python train.py --router_score="softmax" --vocab_size=8192 --seq_len=256
Below are experts of layer 4 (counted from 0) of a mixture-of-experts language model. Rows are named router (the router's row for the expert), gate (a neuron's input weights, with its number), up (a neuron's input weights, with its number) and show model dimensions 0-127. Each number is 200 + 40 x the weight over its row's rms, rounded and kept within 0 to 999.
After each expert's rows: "gets" lists some tokens that make up at least twice as much of what it gets as of all text. This comes from a sample of Wikipedia text that the model never trained on. Tokens count by the router's weight.

# expert 32
router,158,217,221,210,170,203,213,168,242,172,190,256,122,253,207,230,188,219,210,239,165,167,249,146,197,185,268,184,237,234,223,233,197,212,185,256,210,234,262,265,165,193,217,136,208,139,159,253,149,209,168,193,146,197,129,236,221,234,206,192,128,144,166,242,166,183,209,173,133,192,194,203,166,187,238,162,260,205,185,135,248,185,227,138,214,195,242,138,158,190,246,256,135,230,197,160,144,170,122,245,176,168,265,273,137,156,174,202,139,161,161,222,206,222,198,228,233,102,222,181,179,187,195,171,143,145,281,251
gate0,108,210,200,260,252,182,266,200,184,102,181,163,168,153,191,189,199,172,176,280,173,208,162,97,143,207,150,271,226,199,242,211,221,237,203,227,186,239,224,243,166,255,201,168,248,188,185,268,171,190,194,205,191,186,200,180,222,242,201,151,149,210,133,171,210,198,172,136,158,202,176,230,207,181,161,190,228,233,257,179,258,137,242,238,260,144,181,227,64,180,184,215,183,175,193,226,185,215,234,207,258,188,204,194,212,153,219,224,172,190,305,272,150,227,220,170,194,130,194,218,222,169,199,177,184,233,119,154
up0,180,184,249,217,227,210,254,235,224,153,201,209,205,143,138,181,130,217,150,153,238,185,155,241,207,150,160,279,181,224,169,242,160,201,154,182,220,264,119,271,224,155,207,142,183,200,148,169,189,179,127,219,211,174,149,296,160,202,236,145,221,302,168,285,191,253,151,248,268,204,166,216,152,233,163,182,221,250,188,185,255,139,206,224,217,191,143,138,136,195,176,189,163,240,161,219,201,180,216,225,178,200,254,228,195,210,139,157,234,237,135,205,220,240,203,177,219,227,201,170,193,226,147,218,186,135,201,125
gate1,225,246,222,211,164,182,220,174,194,127,213,187,233,189,175,160,157,225,221,189,230,292,176,200,201,160,182,150,201,190,196,184,195,185,200,214,207,228,235,235,141,230,208,200,222,162,280,187,253,199,160,213,217,218,215,248,190,182,142,211,222,227,154,188,188,257,199,191,259,167,206,243,107,180,268,201,222,236,132,123,291,152,184,165,242,222,231,208,190,163,167,254,181,159,154,168,207,248,207,298,184,246,322,144,186,226,188,117,188,245,258,217,241,169,269,177,249,176,181,137,164,166,212,263,162,122,149,196
up1,274,230,216,254,227,195,190,232,168,203,162,195,263,181,211,120,213,215,258,154,195,242,191,228,115,211,168,133,154,143,222,141,194,161,208,132,181,255,189,231,281,169,159,224,206,229,320,130,143,225,230,162,191,190,238,142,216,186,203,267,196,177,174,155,136,211,165,153,225,149,193,252,252,203,259,186,254,184,269,142,187,213,151,196,208,192,238,151,216,168,194,166,204,163,269,175,234,185,218,233,218,238,194,255,187,255,233,211,177,235,218,223,218,234,128,112,226,241,183,162,181,211,172,170,204,234,272,186
gate2,214,209,258,234,138,236,165,241,227,163,209,281,276,128,204,159,134,233,191,196,278,216,209,225,229,228,180,122,309,166,175,143,234,313,234,170,225,192,236,215,219,256,163,138,253,155,256,220,269,246,236,189,212,270,206,218,213,199,206,160,204,165,200,169,195,216,207,176,197,159,254,196,165,241,196,161,164,249,165,209,257,139,180,192,196,178,231,133,237,190,184,181,241,210,191,164,180,201,244,174,185,183,236,247,145,172,244,153,266,207,193,235,234,223,235,134,209,214,222,170,166,113,150,175,159,144,192,199
up2,192,234,200,231,265,163,253,306,238,200,200,169,164,208,174,226,227,252,231,170,196,276,172,234,234,180,192,235,182,225,141,205,196,233,202,211,215,265,122,162,201,191,161,192,181,191,182,128,156,114,215,195,60,256,206,175,179,157,297,198,199,114,215,209,196,179,215,227,203,208,208,221,193,180,179,214,207,169,137,150,144,210,218,199,192,210,159,213,222,201,223,190,133,160,182,202,174,148,138,238,171,211,245,216,214,215,254,212,179,166,216,225,158,127,233,199,198,308,245,213,95,180,232,134,176,175,228,153
gate3,203,140,279,207,203,222,195,259,219,186,198,142,229,143,201,170,210,248,227,164,195,210,146,188,174,260,176,174,179,200,187,165,165,154,186,239,253,293,203,208,122,226,163,167,231,191,249,149,287,233,199,199,115,263,274,175,256,172,199,210,261,231,176,182,150,196,182,270,234,206,155,283,256,226,209,202,219,207,157,237,237,183,192,190,223,158,188,107,159,210,247,212,111,179,234,139,217,133,241,222,210,195,251,269,222,270,229,190,194,238,167,246,237,168,190,228,186,261,164,160,181,196,248,162,163,190,165,160
up3,220,100,233,186,159,157,196,152,204,232,273,241,197,187,218,170,207,237,193,278,180,224,226,195,165,210,214,176,243,186,200,210,254,125,229,132,227,166,228,202,134,251,330,172,198,166,194,224,162,199,209,205,220,211,190,269,166,297,232,166,208,106,234,160,230,224,187,281,177,228,211,167,216,149,180,222,195,171,124,205,136,230,196,234,174,280,240,200,224,210,191,222,132,205,155,254,242,218,239,204,246,198,168,166,170,187,208,183,182,108,219,192,104,196,208,244,171,159,206,203,235,203,281,215,201,190,206,252
gets: "-", " a", " C", " B", " the", " c"

# expert 21
router,197,249,262,242,145,218,250,196,238,174,240,243,159,212,244,258,197,218,201,192,232,264,162,142,250,218,308,194,209,202,163,227,197,235,224,261,187,195,270,223,189,201,203,162,189,162,208,224,164,150,187,246,210,183,168,254,236,176,217,157,107,168,178,212,137,210,198,201,202,230,215,168,213,217,288,115,233,291,155,158,172,182,180,209,189,224,209,186,181,192,233,247,139,224,150,162,114,252,134,263,164,194,227,222,216,179,121,215,212,200,178,199,203,247,119,174,236,154,272,227,177,195,212,228,161,167,199,303
gate0,165,195,180,202,242,211,274,139,274,133,154,243,244,175,289,164,191,201,200,215,202,197,151,164,277,219,207,271,206,111,184,159,217,202,225,235,265,268,229,255,210,276,177,197,294,204,250,245,212,172,218,224,234,247,211,249,197,205,213,136,129,142,254,203,152,182,215,184,208,200,205,103,210,181,168,162,275,213,241,203,156,202,258,263,229,243,181,146,201,156,225,228,176,189,223,217,231,251,170,173,198,211,225,197,226,206,165,194,186,241,174,268,194,163,204,231,156,160,213,259,253,138,153,212,220,157,134,207
up0,212,224,205,238,212,207,274,267,271,194,233,196,208,152,164,207,217,225,244,161,221,163,205,243,297,164,152,243,206,188,184,236,244,201,185,216,143,240,268,156,173,232,253,198,242,195,189,148,240,153,188,185,211,172,200,249,235,233,192,154,162,207,140,283,196,171,150,216,166,134,162,201,215,216,190,247,237,168,269,215,273,166,193,168,233,252,134,95,178,183,158,285,220,248,150,245,217,149,146,226,226,124,199,242,208,211,193,190,144,208,114,206,161,181,183,233,218,189,236,204,183,263,215,183,196,197,192,94
gate1,218,191,240,249,216,227,217,219,158,214,181,166,211,199,159,187,179,108,180,128,238,194,150,216,153,208,221,234,221,238,181,161,144,256,254,226,235,224,258,194,225,285,242,108,217,201,174,136,255,163,159,209,238,164,137,273,228,221,147,196,190,258,232,206,84,264,176,207,169,191,200,210,160,165,200,164,236,219,170,125,185,173,170,117,177,234,197,285,194,195,150,190,224,99,141,189,194,240,226,254,177,194,213,161,217,145,153,154,222,201,205,152,206,190,220,163,227,206,131,153,155,147,163,226,176,182,196,219
up1,175,250,208,163,213,244,148,238,216,151,80,196,170,190,159,162,137,234,206,116,229,116,217,227,282,258,221,240,172,235,179,134,250,209,258,168,176,186,224,240,206,150,179,216,104,214,214,216,210,210,143,144,176,202,237,182,223,129,203,220,224,211,272,248,190,170,246,184,209,118,176,234,256,203,187,201,230,160,212,187,195,248,193,180,152,212,233,207,203,156,134,151,168,244,231,181,229,182,259,186,239,202,196,248,224,155,258,179,187,234,271,167,293,280,205,181,240,218,177,149,211,222,238,225,209,239,242,182
gate2,213,172,205,140,186,239,155,174,196,149,195,118,233,175,187,199,212,182,197,198,179,153,269,183,331,274,199,204,272,173,189,217,215,228,125,207,193,233,268,179,161,136,129,160,244,196,232,229,227,205,103,219,171,261,221,220,225,229,218,148,148,260,163,240,145,167,236,192,167,95,192,216,185,196,207,169,182,199,205,179,290,189,202,186,231,198,212,208,176,144,136,176,281,206,216,165,208,228,238,190,120,231,186,210,173,174,294,187,218,227,185,188,259,266,246,208,174,203,224,187,182,181,156,227,198,151,258,188
up2,239,273,193,228,280,116,207,193,218,215,77,242,128,182,183,237,193,163,286,183,181,192,184,154,155,188,178,209,219,278,160,157,223,158,244,206,155,259,176,152,185,245,252,220,217,196,127,173,214,196,115,122,164,142,220,221,236,202,153,155,184,206,197,231,257,268,162,136,218,240,211,273,236,171,190,192,209,157,158,193,226,230,268,182,233,191,210,235,246,200,178,226,169,167,215,156,153,190,200,188,156,127,221,173,199,219,234,234,111,202,232,204,248,187,168,210,221,153,238,236,179,215,176,182,203,215,123,159
gate3,182,215,283,178,206,175,277,244,212,239,285,199,265,168,236,227,208,193,143,169,250,202,223,275,209,161,156,240,159,196,153,197,154,263,176,249,228,309,226,120,211,148,259,257,221,176,200,206,275,173,186,211,160,195,210,239,227,250,146,186,183,206,204,226,218,197,225,261,134,212,147,244,167,138,220,176,261,174,210,189,224,187,184,191,234,204,265,146,259,231,166,204,154,170,220,205,205,189,134,168,197,230,288,221,241,216,214,205,203,216,126,230,164,184,171,209,256,240,147,149,217,191,281,132,177,165,237,199
up3,196,219,157,164,229,266,182,206,181,185,196,208,151,241,170,125,205,225,301,211,166,216,173,220,162,262,203,153,213,84,197,180,258,182,180,117,198,210,190,208,190,242,208,185,165,191,244,274,197,245,221,264,143,150,189,187,189,185,218,201,253,133,222,181,248,220,233,210,277,246,249,178,212,207,188,157,152,177,195,199,236,208,250,263,198,166,269,177,210,213,264,167,162,239,215,202,222,237,191,198,154,286,149,139,170,206,194,190,217,206,290,188,119,180,185,196,156,258,140,273,166,183,247,263,203,160,147,245
gets: "i", "a", "o", "e", "am", "us"

# expert 56
router,195,232,224,154,272,255,213,216,212,183,215,229,172,195,192,227,188,202,184,251,189,205,244,145,221,197,279,176,264,201,200,267,226,250,193,190,196,210,215,253,96,253,175,140,238,118,153,198,163,185,195,245,157,217,142,211,212,178,257,196,154,143,151,194,166,227,280,154,174,211,177,226,184,262,258,166,196,209,188,182,215,220,175,128,174,260,250,183,181,123,272,219,155,158,139,185,125,234,168,221,175,193,202,202,170,174,195,189,204,125,165,237,254,186,160,258,283,185,257,175,146,161,217,133,169,141,180,255
gate0,127,223,182,176,224,228,230,85,231,204,207,251,249,178,164,160,187,158,155,186,187,160,197,184,194,196,207,194,195,86,174,215,132,257,234,202,179,218,223,282,197,270,194,127,177,253,177,187,271,207,291,207,218,216,226,204,195,154,226,139,160,163,154,146,219,207,225,148,301,196,167,197,201,259,185,188,226,210,195,222,193,201,233,224,173,175,173,231,163,190,221,184,199,221,167,152,284,210,149,155,218,254,233,187,169,163,260,232,211,204,304,134,181,172,187,194,145,239,219,205,279,195,204,223,180,231,131,142
up0,173,218,204,153,180,185,135,182,241,218,165,240,208,177,169,133,177,182,226,140,218,225,162,251,166,151,180,227,183,141,151,253,170,165,175,161,168,230,190,286,226,280,231,163,117,180,150,167,244,169,249,140,192,161,169,281,176,142,249,107,190,209,155,187,149,179,163,174,289,211,141,174,175,175,259,200,272,238,219,158,201,173,225,169,207,159,150,184,269,164,220,176,195,194,232,231,204,254,153,179,224,277,229,233,176,161,284,177,189,199,227,155,260,214,185,190,238,227,192,202,219,173,205,203,181,225,132,121
gate1,154,287,210,256,191,177,192,238,204,264,207,212,157,216,211,211,182,217,135,227,220,203,187,161,206,198,192,168,256,170,211,236,173,214,211,209,92,223,265,258,235,276,206,195,222,187,185,184,204,236,204,210,173,185,160,207,235,201,179,208,193,205,162,106,166,273,226,276,214,140,175,208,151,255,184,188,223,213,184,225,226,206,156,148,223,263,217,243,212,199,92,184,151,162,158,92,285,244,164,161,200,176,233,206,180,221,249,110,306,204,162,180,202,192,212,164,233,295,156,169,201,188,168,208,193,154,233,204
up1,195,265,212,210,248,172,142,205,155,248,95,182,193,146,174,156,213,239,179,228,222,235,205,200,180,202,163,184,200,191,266,178,174,216,191,166,51,210,188,224,210,291,100,221,175,218,173,167,280,232,223,195,208,134,194,216,242,238,213,225,208,226,189,89,158,260,177,198,187,184,185,262,196,141,190,214,181,175,222,220,176,205,201,161,212,234,240,186,241,188,165,169,208,228,146,147,281,218,228,146,248,201,172,226,208,182,234,208,274,223,173,95,198,172,191,198,198,236,162,188,162,265,156,253,196,234,255,215
gate2,256,245,271,166,190,228,199,190,197,184,191,227,158,200,149,150,225,184,196,182,219,105,190,197,230,231,225,210,213,251,201,129,281,229,198,214,254,237,222,202,266,228,196,163,247,158,179,267,199,188,122,226,136,238,214,226,198,187,259,122,185,207,127,170,129,207,199,262,237,138,223,225,237,217,227,198,211,203,124,232,291,231,163,194,218,207,286,189,183,139,168,185,209,208,162,192,246,174,185,173,200,149,165,181,98,183,193,192,218,148,180,235,232,208,171,208,234,207,279,141,180,137,139,163,190,109,207,240
up2,140,153,143,208,214,140,313,236,191,181,184,161,205,216,196,180,211,216,203,205,205,276,239,186,163,216,207,232,190,205,174,146,217,101,225,223,182,235,188,181,160,126,193,195,194,191,230,179,163,164,234,188,144,207,239,207,169,185,178,237,193,157,195,290,188,185,216,172,163,212,190,181,199,230,126,194,192,175,219,216,138,182,219,285,177,152,190,201,207,192,263,224,197,174,264,205,126,222,121,289,179,81,248,137,200,224,201,246,227,139,193,204,123,160,267,187,146,178,282,254,161,176,238,160,159,226,191,217
gate3,195,169,253,235,201,158,228,137,232,185,234,167,292,243,179,226,211,188,166,196,176,215,164,182,192,167,191,156,226,179,188,186,163,294,229,216,187,207,174,205,202,216,185,221,226,219,214,143,220,158,154,251,97,200,315,244,244,140,229,107,179,207,186,199,157,201,215,292,137,178,237,248,188,151,200,159,253,272,142,174,204,219,194,163,247,161,240,163,142,188,148,165,141,207,233,176,210,251,143,223,160,186,292,184,176,153,197,211,190,241,170,195,249,186,189,223,214,188,137,154,237,220,237,241,155,206,257,273
up3,176,225,185,222,211,143,114,201,228,177,248,227,170,241,256,148,140,251,196,228,166,188,233,158,226,193,199,166,249,154,197,246,180,182,233,151,275,213,257,200,160,114,197,191,168,237,172,230,76,202,288,184,224,197,168,199,236,253,176,173,203,178,186,168,316,192,202,273,151,197,199,189,172,218,240,207,184,212,189,192,162,168,193,196,212,267,188,188,158,245,184,189,202,155,191,251,170,271,185,264,211,203,160,183,208,175,319,274,219,163,137,213,189,272,265,214,195,200,139,192,144,159,241,181,202,177,172,213
gets: " ", "\n\n", "\n", ")\n\n", " United", " $"

# expert 23
router,152,198,243,134,258,243,253,182,190,205,254,209,168,202,242,255,177,190,171,231,201,269,257,147,215,171,318,169,263,193,198,246,163,177,187,232,164,221,248,225,158,193,219,211,186,173,129,206,142,144,189,273,203,228,141,225,218,224,208,173,150,152,161,189,210,223,299,222,160,271,190,235,168,270,257,137,257,204,179,140,247,148,181,204,169,233,221,187,190,120,260,234,167,167,159,218,172,239,144,279,167,214,243,208,184,180,205,192,151,146,214,268,234,209,184,203,247,164,226,174,154,195,230,175,169,166,179,239
gate0,219,261,304,201,152,205,190,139,200,172,219,219,173,179,171,218,243,215,130,230,192,201,157,179,188,205,251,158,220,153,208,147,149,155,186,234,207,223,184,224,63,285,187,208,204,218,207,244,157,211,162,173,230,198,189,221,205,216,196,185,198,185,167,136,235,206,260,191,166,247,171,142,180,243,257,208,170,179,212,187,260,178,214,138,200,225,227,201,152,99,182,231,257,243,162,170,225,225,146,146,185,209,201,183,103,152,179,151,201,226,268,229,93,171,229,150,223,135,184,215,110,204,203,235,214,202,156,229
up0,250,230,253,213,212,193,238,212,224,180,166,201,168,207,197,192,275,236,121,125,206,178,151,293,221,177,160,226,236,191,310,192,211,206,197,171,138,209,206,238,113,240,200,202,193,198,181,223,150,193,163,189,195,148,156,211,238,207,186,217,197,273,146,207,244,267,213,122,191,202,181,271,147,242,279,272,156,189,233,200,222,129,169,119,211,203,199,173,201,74,180,242,264,242,172,174,216,185,173,136,209,279,243,165,153,152,193,212,171,217,187,175,156,163,207,193,236,196,185,256,198,175,209,236,193,155,175,192
gate1,139,176,221,244,184,153,230,172,164,216,196,166,175,145,185,188,209,213,203,210,215,224,161,192,199,253,142,95,287,178,156,255,124,188,222,188,179,183,268,247,211,185,224,195,254,174,162,227,138,251,155,237,209,216,163,204,181,191,141,188,185,97,137,216,165,178,256,237,170,193,206,266,184,262,280,221,233,197,169,184,170,152,177,146,231,240,251,213,164,138,141,173,178,166,202,175,246,300,236,226,183,219,255,261,225,199,246,281,178,183,189,190,249,169,209,155,251,212,149,221,177,164,254,266,182,231,184,211
up1,157,187,191,196,223,196,192,154,207,200,208,188,156,178,110,199,260,189,196,231,230,203,243,213,180,239,225,207,229,165,137,208,179,144,213,163,126,174,251,236,246,164,182,232,204,230,247,135,177,238,155,284,202,189,213,175,188,202,260,255,169,202,117,95,184,209,251,219,146,255,234,190,226,217,236,219,206,177,164,255,131,161,243,191,214,197,212,215,180,102,166,142,146,198,235,163,251,264,247,155,183,162,190,263,205,167,154,190,137,240,275,139,132,191,148,202,204,262,129,154,172,186,167,264,196,167,212,198
gate2,169,146,233,159,191,315,230,241,153,120,178,199,192,200,146,186,201,186,237,188,210,192,176,215,170,135,165,94,256,183,249,222,277,214,218,193,203,171,212,205,215,239,186,132,172,199,251,251,213,214,208,254,177,266,240,155,260,287,204,121,214,208,178,196,102,200,165,188,192,140,265,188,185,178,164,207,213,234,174,231,207,160,157,235,213,238,224,185,200,177,217,192,207,194,241,161,205,196,290,221,205,147,105,195,206,222,219,222,291,173,135,265,207,241,192,180,175,232,193,163,184,159,129,170,181,157,256,193
up2,233,266,214,165,278,159,211,229,225,203,134,207,158,217,150,196,235,236,182,185,172,172,198,224,211,198,268,294,188,197,91,177,222,164,187,209,196,240,125,250,198,184,171,223,225,194,181,87,252,139,180,197,111,172,208,226,156,162,226,240,185,173,197,261,188,249,253,198,212,216,146,252,190,258,215,203,190,159,146,230,203,188,220,216,180,183,269,171,180,160,157,190,172,180,174,177,209,216,173,189,185,221,234,233,211,231,160,203,172,199,209,166,102,141,163,236,228,200,223,268,73,210,260,111,201,170,223,220
gate3,236,176,288,203,201,104,190,221,229,243,289,210,245,187,138,191,220,181,196,103,167,171,190,252,186,195,214,174,169,191,212,207,168,230,235,182,158,238,261,191,212,246,206,157,232,186,244,182,270,172,259,175,185,261,215,288,269,209,153,138,212,196,257,199,281,182,160,337,181,198,163,232,220,159,198,252,242,163,172,183,210,247,112,206,167,183,193,200,207,249,224,201,140,179,215,176,155,191,171,187,166,209,229,120,228,223,179,165,212,213,203,189,225,163,225,185,282,214,179,136,276,167,191,204,175,186,195,243
up3,203,189,239,170,236,194,229,166,179,184,220,252,231,224,184,166,206,225,233,223,212,209,233,223,211,220,156,222,250,191,219,215,231,153,207,205,237,286,236,151,167,207,201,191,218,156,119,272,168,278,203,176,199,158,204,177,202,242,226,137,195,170,174,243,181,176,247,78,137,108,241,175,236,181,189,181,149,212,196,194,158,240,248,226,328,247,225,184,171,185,204,156,251,215,233,218,231,235,113,182,186,173,178,161,184,211,184,277,235,114,166,244,170,193,258,191,191,268,254,144,121,178,199,224,183,174,271,177
gets: " ", " of", " (", " |", " to", ","

# expert 25
router,206,214,197,167,238,293,247,181,214,115,243,217,181,187,192,204,199,179,202,179,198,218,263,162,213,174,278,189,280,196,170,249,155,227,223,245,117,206,210,212,222,205,220,144,172,190,210,193,180,168,226,250,205,216,169,249,216,238,228,193,82,145,177,227,184,182,250,202,226,209,212,180,181,295,307,161,180,289,150,193,209,222,133,132,142,246,202,213,138,174,252,235,179,184,159,179,121,235,219,275,127,201,176,230,228,152,150,168,196,178,156,233,165,252,157,225,244,154,234,211,197,221,202,207,146,180,222,201
gate0,217,149,219,219,203,178,150,214,240,162,208,217,197,185,225,200,227,179,250,210,198,197,139,152,268,281,193,175,251,188,199,157,193,162,214,239,157,199,159,245,226,184,200,269,251,191,192,227,174,246,188,247,239,202,212,204,200,202,199,112,109,131,177,178,238,149,186,201,156,191,185,199,189,248,233,185,255,265,255,238,209,248,241,259,195,187,202,153,135,124,281,250,252,194,148,214,178,175,236,176,143,239,249,265,213,166,287,154,144,248,162,227,206,205,203,298,134,183,178,233,175,249,227,190,164,171,178,106
up0,139,195,238,226,171,250,259,287,203,180,190,286,234,147,133,212,242,219,193,113,245,163,137,155,156,207,163,268,181,141,187,201,200,125,244,248,228,255,178,241,161,198,222,199,186,193,186,229,217,163,145,163,206,216,196,206,226,223,168,201,218,260,118,176,182,216,153,164,274,175,171,227,221,205,286,204,200,271,219,252,236,221,214,190,251,208,148,172,235,167,206,180,244,152,191,198,129,104,167,219,114,253,177,220,220,275,192,208,209,189,174,139,265,245,244,198,161,196,213,216,220,195,165,143,163,179,195,175
gate1,224,250,200,190,157,254,199,199,118,215,253,138,170,215,199,205,127,245,175,175,256,298,222,162,198,234,178,174,270,164,216,192,180,196,200,193,192,187,188,258,221,271,289,142,220,195,174,144,225,232,139,168,231,224,170,192,184,161,192,145,160,204,215,214,201,203,173,209,192,203,153,305,187,222,270,139,317,209,88,140,192,179,182,213,188,213,194,234,205,163,128,192,164,184,201,181,233,230,229,174,157,216,262,169,148,216,177,190,206,185,181,158,228,182,171,113,297,154,175,181,207,147,166,167,181,179,197,200
up1,211,217,191,217,243,214,178,222,207,184,187,145,214,165,236,173,192,171,192,155,235,203,241,286,144,171,196,167,173,186,180,167,204,243,201,250,215,230,219,209,236,271,204,204,153,224,199,168,249,238,206,162,209,144,209,175,271,157,214,190,127,315,174,205,179,200,185,142,144,260,95,240,166,231,173,132,167,124,235,140,136,238,116,242,145,245,148,247,200,176,188,190,190,176,213,129,206,241,265,246,137,251,183,199,193,211,182,139,207,176,204,163,229,206,152,106,256,267,152,176,220,199,162,228,175,181,193,173
gate2,258,190,181,172,154,231,224,257,202,201,176,224,170,222,150,176,181,185,203,166,227,180,226,237,230,184,180,223,162,194,187,163,390,217,262,166,201,224,227,233,200,227,141,194,196,170,231,250,230,257,139,223,217,257,189,193,270,237,216,148,179,208,148,198,145,163,199,183,189,77,204,202,224,166,210,196,227,180,127,180,185,172,189,188,157,172,178,234,175,157,182,244,221,178,196,144,151,214,213,175,193,172,178,201,204,182,189,119,240,166,131,204,284,227,194,104,211,166,200,145,225,162,136,154,170,114,211,179
up2,212,174,207,252,205,118,204,231,214,229,246,143,167,152,241,202,146,209,163,210,114,217,159,196,165,166,203,156,216,215,201,242,151,169,173,178,199,212,213,157,194,204,195,150,226,203,173,136,224,187,167,138,128,154,194,189,227,174,223,164,188,192,210,229,199,165,221,281,228,242,193,168,197,238,44,167,198,152,242,191,216,229,225,206,221,188,269,146,263,186,242,191,153,206,174,168,162,173,138,259,192,204,243,175,174,168,246,123,152,245,212,246,200,217,129,291,240,206,214,202,89,201,269,240,191,229,186,147
gate3,264,205,215,203,137,175,273,170,187,94,162,210,221,170,204,160,123,233,246,189,224,161,166,254,188,234,198,196,146,158,186,157,159,225,163,239,266,224,228,184,155,210,200,225,251,195,241,124,234,172,258,270,144,293,230,229,219,222,176,200,136,152,221,235,263,163,189,274,141,152,157,278,148,164,244,193,228,247,170,171,200,184,223,172,226,224,252,177,215,219,205,149,150,158,134,226,163,173,167,244,165,269,241,205,236,195,225,196,183,204,259,125,178,236,211,207,174,207,194,276,173,187,234,167,181,176,214,246
up3,145,259,228,260,236,187,187,261,237,280,220,220,169,242,174,235,186,202,167,162,226,227,276,188,192,241,213,174,216,200,214,192,211,216,223,87,191,229,185,229,191,233,231,201,173,157,120,248,117,200,91,157,249,175,214,191,193,156,171,137,256,271,111,170,161,225,194,220,181,180,250,235,261,160,205,147,165,155,208,204,224,250,198,284,218,181,198,209,206,175,166,252,253,191,192,212,280,202,183,214,169,156,192,105,167,218,207,219,181,186,182,293,255,208,184,201,202,197,153,138,212,188,204,232,172,202,178,122
gets: "ing", "ation", "ers", "ations", "z", "ings"

# expert 26
router,159,254,229,187,257,243,168,197,230,194,240,197,144,204,176,202,146,175,212,242,244,251,259,139,217,220,254,193,243,219,159,231,188,200,249,197,209,245,257,260,201,244,137,158,197,184,149,250,168,170,190,227,166,183,156,208,250,196,252,166,162,153,161,258,203,180,339,227,195,176,219,163,180,216,291,147,234,223,181,125,218,217,187,152,161,207,239,159,222,76,220,223,217,179,191,216,163,214,146,212,165,168,228,237,154,147,184,232,196,163,186,214,225,262,175,188,299,161,255,170,166,196,200,126,150,193,226,209
gate0,93,242,179,177,148,103,164,169,215,178,171,230,197,189,132,167,201,209,224,300,184,217,255,220,252,203,162,235,229,185,210,183,246,191,271,263,165,207,199,160,223,316,205,206,180,217,242,290,249,115,206,224,232,166,173,243,158,228,224,193,193,107,228,180,215,203,192,107,180,293,179,247,207,205,169,214,206,250,195,190,239,138,222,180,217,244,204,137,143,173,249,233,207,193,146,185,199,163,232,170,210,161,245,213,231,173,226,248,198,201,293,218,182,174,211,137,198,180,172,210,153,189,201,190,197,196,164,165
up0,237,141,308,235,237,281,228,225,219,223,266,220,218,225,210,232,220,171,187,142,174,141,128,209,250,212,235,302,121,244,216,117,205,157,204,207,168,223,190,229,214,270,250,215,272,197,104,255,200,163,160,140,145,175,258,245,234,192,208,226,189,294,181,143,222,155,232,157,236,205,144,180,208,239,189,233,158,204,155,191,177,245,159,199,243,186,193,204,199,160,190,199,259,203,263,238,202,209,182,156,164,188,207,190,218,263,178,132,139,228,205,179,160,196,153,242,256,175,250,214,194,187,173,227,199,192,192,224
gate1,185,279,244,155,221,196,220,193,161,203,197,190,173,194,130,163,195,249,212,203,221,224,165,217,178,227,175,143,307,257,128,183,183,177,249,216,81,193,213,239,226,244,318,143,169,199,177,217,242,98,198,236,160,180,178,195,216,273,172,172,197,132,221,181,193,309,255,154,223,230,212,228,171,220,216,214,219,198,144,227,222,200,197,233,186,300,237,218,197,222,164,143,212,246,174,209,246,214,230,167,234,172,238,158,204,191,228,198,228,232,288,169,182,140,179,195,200,143,195,186,162,140,227,242,193,198,153,203
up1,214,173,229,207,202,205,148,163,176,219,263,203,172,114,62,187,196,223,178,254,194,215,171,198,181,193,221,216,212,153,169,124,273,169,161,220,172,282,239,212,214,193,180,168,136,232,222,170,242,177,202,160,206,168,214,167,167,243,185,207,223,214,260,256,243,229,259,203,187,169,129,196,119,224,216,154,199,147,240,224,128,217,184,231,220,231,208,224,261,217,206,119,180,237,249,189,257,159,258,154,165,167,230,276,129,145,184,121,198,220,260,138,210,128,175,155,199,254,215,187,212,211,203,217,179,245,240,215
gate2,217,178,223,206,214,263,196,228,184,176,191,233,162,152,176,221,159,155,197,225,229,97,254,193,247,167,177,269,240,144,195,133,258,233,245,226,211,229,244,273,182,212,167,152,201,205,214,261,180,239,155,209,147,257,184,173,285,249,190,200,182,227,213,212,154,157,307,192,206,153,201,230,226,220,255,217,201,204,252,186,231,213,174,193,202,251,262,207,217,117,172,210,213,248,187,135,157,207,118,164,145,159,134,246,147,199,217,166,267,166,261,238,238,249,280,165,207,242,197,144,199,162,153,177,182,157,162,220
up2,208,284,232,185,234,175,203,213,242,208,143,193,189,233,193,178,197,247,249,211,212,269,166,182,145,139,155,151,224,329,227,207,176,173,199,207,242,199,212,159,161,153,176,224,203,170,231,220,171,140,230,176,144,195,203,195,145,173,264,186,180,155,252,231,178,151,152,168,194,274,174,256,153,154,135,189,193,182,147,193,238,209,226,253,139,183,164,181,201,218,226,159,219,96,227,226,151,182,222,193,204,227,226,110,258,262,221,204,119,181,127,164,208,159,260,198,172,204,260,233,132,207,230,169,181,184,269,156
gate3,209,158,242,148,207,196,211,182,188,164,236,208,160,164,222,199,118,237,132,115,231,169,224,219,191,226,195,151,172,240,154,251,139,243,173,270,151,254,184,164,246,241,153,191,215,171,269,145,177,196,191,154,199,246,247,253,161,138,169,153,221,208,252,206,136,123,129,330,138,221,174,185,209,201,239,177,296,206,130,172,222,205,227,153,200,223,231,177,163,117,194,209,135,229,243,147,248,204,241,198,220,232,228,246,223,212,208,170,208,234,162,184,205,154,156,245,217,177,172,188,186,169,199,237,217,205,153,225
up3,165,240,198,171,216,135,233,201,231,221,188,191,245,185,204,207,250,238,257,220,195,174,159,155,210,191,150,149,268,106,236,240,209,216,160,185,262,248,215,195,177,220,318,283,212,209,179,197,217,186,250,153,225,214,231,183,157,195,254,217,210,100,172,197,111,151,207,194,142,212,192,236,222,196,161,187,148,178,197,197,201,142,152,226,232,208,184,180,228,237,226,172,154,157,140,257,230,218,159,185,186,160,176,268,143,192,262,225,173,69,167,202,205,259,144,169,265,225,173,253,215,180,259,200,207,168,242,167
gets: " and", " of", " from", " with", ",", ";"